python train.py --num_key_value_heads=1 --norm_eps=1e-06 --init_std_up=0.0476 --batch_tokens=131072
Below are experts of layer 4 (counted from 0) of a mixture-of-experts language model. Rows are named router (the router's row for the expert), gate (a neuron's input weights, with its number), up (a neuron's input weights, with its number), down (a neuron's output weights, with its number) and show model dimensions 0-255. Each number is 500 + 25 x the weight over its row's rms, rounded and kept within 0 to 999. Numbers have three digits each.
Before each expert's rows: "comes before" lists some tokens at least twice as common just after its tokens as in all text; "comes after" lists some tokens at least twice as common just before its tokens as in all text. This comes from a sample of Wikipedia text that the model never trained on. Tokens count by the router's weight.

# expert 220
comes before: " |", "–", "|", " /", " with", "|---|---|"
comes after: " |", "'s", "|", " his", " their", " /"
router:520506526540500535521495506540511481463479495508489520564454476503482502482515463473488512510471548526517491513519483463532483512523483479487504515551512531489493498473511500486505481509507527485482527480477536472531452515502540479509513461477482465525458527484479514473507467495542489440473513514514458491486491501493510489521514475478543475483438494494536543553475499538506482533498499508521519507502490503488505481472546488472524510503457508512524494489529502513479502510498525503510471511488518517468492516531488480501516522502485467502470502484530544498544534490499495511464533509535492539500517478493515511519501472484484537505529499451472492502451457519482490492503459515458498467476482497532532457556500499479493512455459532494494448516431545500460440515507535
gate0:485495486484533502503513544497540496465501479481529572478483490530555501513485488488552496485503524505481444504462504513475456499512512468493534508499476523543483499484486516515518509506507472466546494475467501452527470468519542501504545469530520488516492491507508520523497516500485507513496499523518471503460482514448486496507499474492512550469453472457492508494515500522502512518490452490509533498486537517493554484522535482444506493488490501524497500512502490540529511486546510494494448522469552506463504517500475453493494486443506477512495550466535529490536478481501509499469466491529575530537540499468533511525516490452520510489511491485472504501525528493519510528470473484463518528457526515492519469476479504483490488519459517487507474502448524466494498485535509
up0:522508490529472478474493504463480513526506496426492427484504481492494505516497484510463506528529481519530529492512512483491524525462501525491464497523491540495513460510524469453533484492537565474511511543487492530503518525522473511493513540506515522522478507490494496454557481510453497471498443471507511512482526512550463542524505521484459466477508531509512490518514506480498516490462497515502456520501462512504463498494516501541502483516511460460487495529498480498501500489459485466523513474483458462505510482507488533515468474506521570508531455560473535477501508512473490492539544543482475483491522492516478528497495484565466518484480489495514487500506501503475507524542507498519503451498466507469518525552511517498509491489482503493523518528531471554511461515503500
down0:528523531487520519483499504445458511468490483517509504489488518543505503544499491485489480458515459534509506489476499504541497531495459545504510528483506507516466501491514500562510510491507504530537496485487480483484476449478491539527503502479485491444479472496514477547489476521507536507549562528495510438497523494540552467519499539508471541548469487512495509482511501491455478501516518464537480529480523495545458474493501467472517517507549459513502499478509490441433512506502479486474506487520523510512507488516508516409461519493501492484507488442510503494541490493540490500527481456462507499517544477496531499510517498508500502455492518459524490465486516478492476549531506487483524525529493514504513478513528523514490496498482520514485475538472501522488503516496522

# expert 162
comes before: " |", ";", "|", "–", "0", "1"
comes after: " |", ";", " and", " but", " –", " 0"
router:498487570553495488484517520509506484478497505495517511521481481505494454444506487449493488479468518518533524502492517527545448491536464479472527512524510524511505486459516504493510525530489528541496485472497530531512501509527537463478532458515460472493471541500466497491457494526539471483501444526497479517506447528486477543494487490511526469471429539522524508531461490536467491508525517472505484551484521453553515468494504507484479499490453529470504501487487529515478466542512520490500489511482489487510481505508490510469508507503471483493458493537543507517511544451490493492481506496496439492525514484513554525504514468513490499503535505463481502504458487496522494476474486511467492524508503491454538479493475535455504447490460526495493485516481517492513481508488483
gate0:502464434505471543465523507529505503498534527494528534508503449491515482494504505532457496485525469464543527479529521520522519521508513463504515513533492537495481508475505493483511461540490534436461510482513454455489485456496522511457486475528510468513453562499531504472513476462511485503498503533490501483501513514567547505509525511484522499469518517487453537466484509522471480499475509529514483490491485471513530459489475497469520514484499527487486519504519512507488503515493510515550517535462504489457496536496467487541532497533488495523543453494506531531481514484517493471531499542480496512513522481526510460475517530463504513490471508471484549507507452516459470510465452505486522486490512491529465547535469509491477478480498524502471519502539506476527498529513493
up0:494475462507521512534526474485479508481526492456527514499506493508537519532529522514459464500501466464539512468512513489531439547536490477516528521495506559523429468500514526506530458517507498471475522521480509492506501502474496490461505477512504480476456506488541489458461512463547500469516505513495480518534521538536507485540521531496527482485473519473470531490502489500519461490476510495507498522492478487508503474470478520509502492461494524495503498479541483513490517517450487483498549501470504491457553535502470519562537492472525508531539449542499513531493516484468497461491532536473474523543497471466527462495503504540501507470487516471479497488516501500491475469473454470490533493477539489509466520521473469497485477496489495497482513560548496496501520520518518
down0:547517488517519471548490533524524512475471483487488515521496508514515507508454509506513508516543494521506461523509562513491518486534504476508494484494482499549470515515509506477527462525484502512490520524477474476461509444510524494471509511500462549506515478479443516479480427512529526523472492523491483468532499427514513489460475493470520542496517455484511484483484506496527496449510515498471491517446493495528544501538463501466498513490478526503503508477500509549465499498490538504508490455494525489530545485480528455490490511519513510501454459518532501488511486500433517524516493453495485479464517503478515490508504521522522485570467513434479515535515529511479472512465507464506504515477520568519476494527520487517490520522506497496490496521506489500488496527504455

# expert 19
comes before: " |", "==", " ==", "18", "ed", "born"
comes after: " |", "See", " /", " See", " also", "\""
router:524513571490519492502490489491488544534513528438487500521468527498541463484489499445483510470491530529519520514470479471548490501516502490486534550544525547487536506500503535459510511518501523454507499505469529512545471505481549486518514481520484490501477540478499539516500542541517435510512475499498503470530490515500512489530487525484470490517493484506516516524493481524491488551503488511533517511550477509501525495504486519462506517507462482494505470489512498471486531516471493491502519490506514518514443468525521503510519511482491494505470446549479486508501556438491489485517515517513525547527517521522535512473485488486447472481513502465487512521460486501468507487502449518454464480490487499468508455490487536499459487488488519466523489522457504519453523547482509
gate1:496453475491541494488513489544458517521489523471531501519518538516536526453469488464496505480486532508567463525497488501461485473500470522488494516514530498485535495564510507476513522512515518499491494482475508475551522469515492522480541456492486483489486533458478545497481494522485488511492501500507497491498488496496542517516499527510454470497497526468517490490493498481463515488528518487491513497486515503504534531507488439517488508510471505481498470478501505511459515513481523470580526482508534499526464517544525506461491480499539495488453484547442476481468529511525470481478491531545520478452474488508517530504511488525544494500475481536510478504463496490521508481459475485465511487484486513467517498492509480471511567507526489527514510470465473473503459559529553
up1:530496533521479500516507496448532441516522508511512526512524478532466471491494472485476466495528506473526498524486509501519471541525535508516515478482479484494492475482502492552477513458486484479488517518495476498463440500449515495477475525559516535491495524509529476487535523496510490476519491512489521506477483484499454558537521509530523509534520520507492498491471535544525489527490469532521507443471503483486483467471482553484539464503517493541477552522477454482484501509538514486450533526460442521501462481480519484467528516537488473499573542452528521487510525509499493535510510485481460501526520515511484502508504498463483483493496502470468467480543489517500505492484507486533516517526490515506486493487482505528504460520491506474468534537490495542507492470471470
down1:505485555513512495518474463441516525505565510490464483457465493543555553504470490501525465499523512497504463479511497514494490512515522453503481500444506557505500496499496503490467537494501492492515515513535507452493481473500509491486477437496484500509464450504481503469518558505539514537503522524528473531441485507532501500499515488555471507480491461533502501512496548517519512476503516492488498448523472494495461502550519508508480471459513504532508515505504463545547494489524485474525531532463517503487486528540498559520530485486515476515525487451510474504500462494489529508513515461503508515490531537504487504510471483548478496487501516498483538489498489486463484511475503484485531526491486531519476510513518514495492510554505442518502529479523483475525509460499473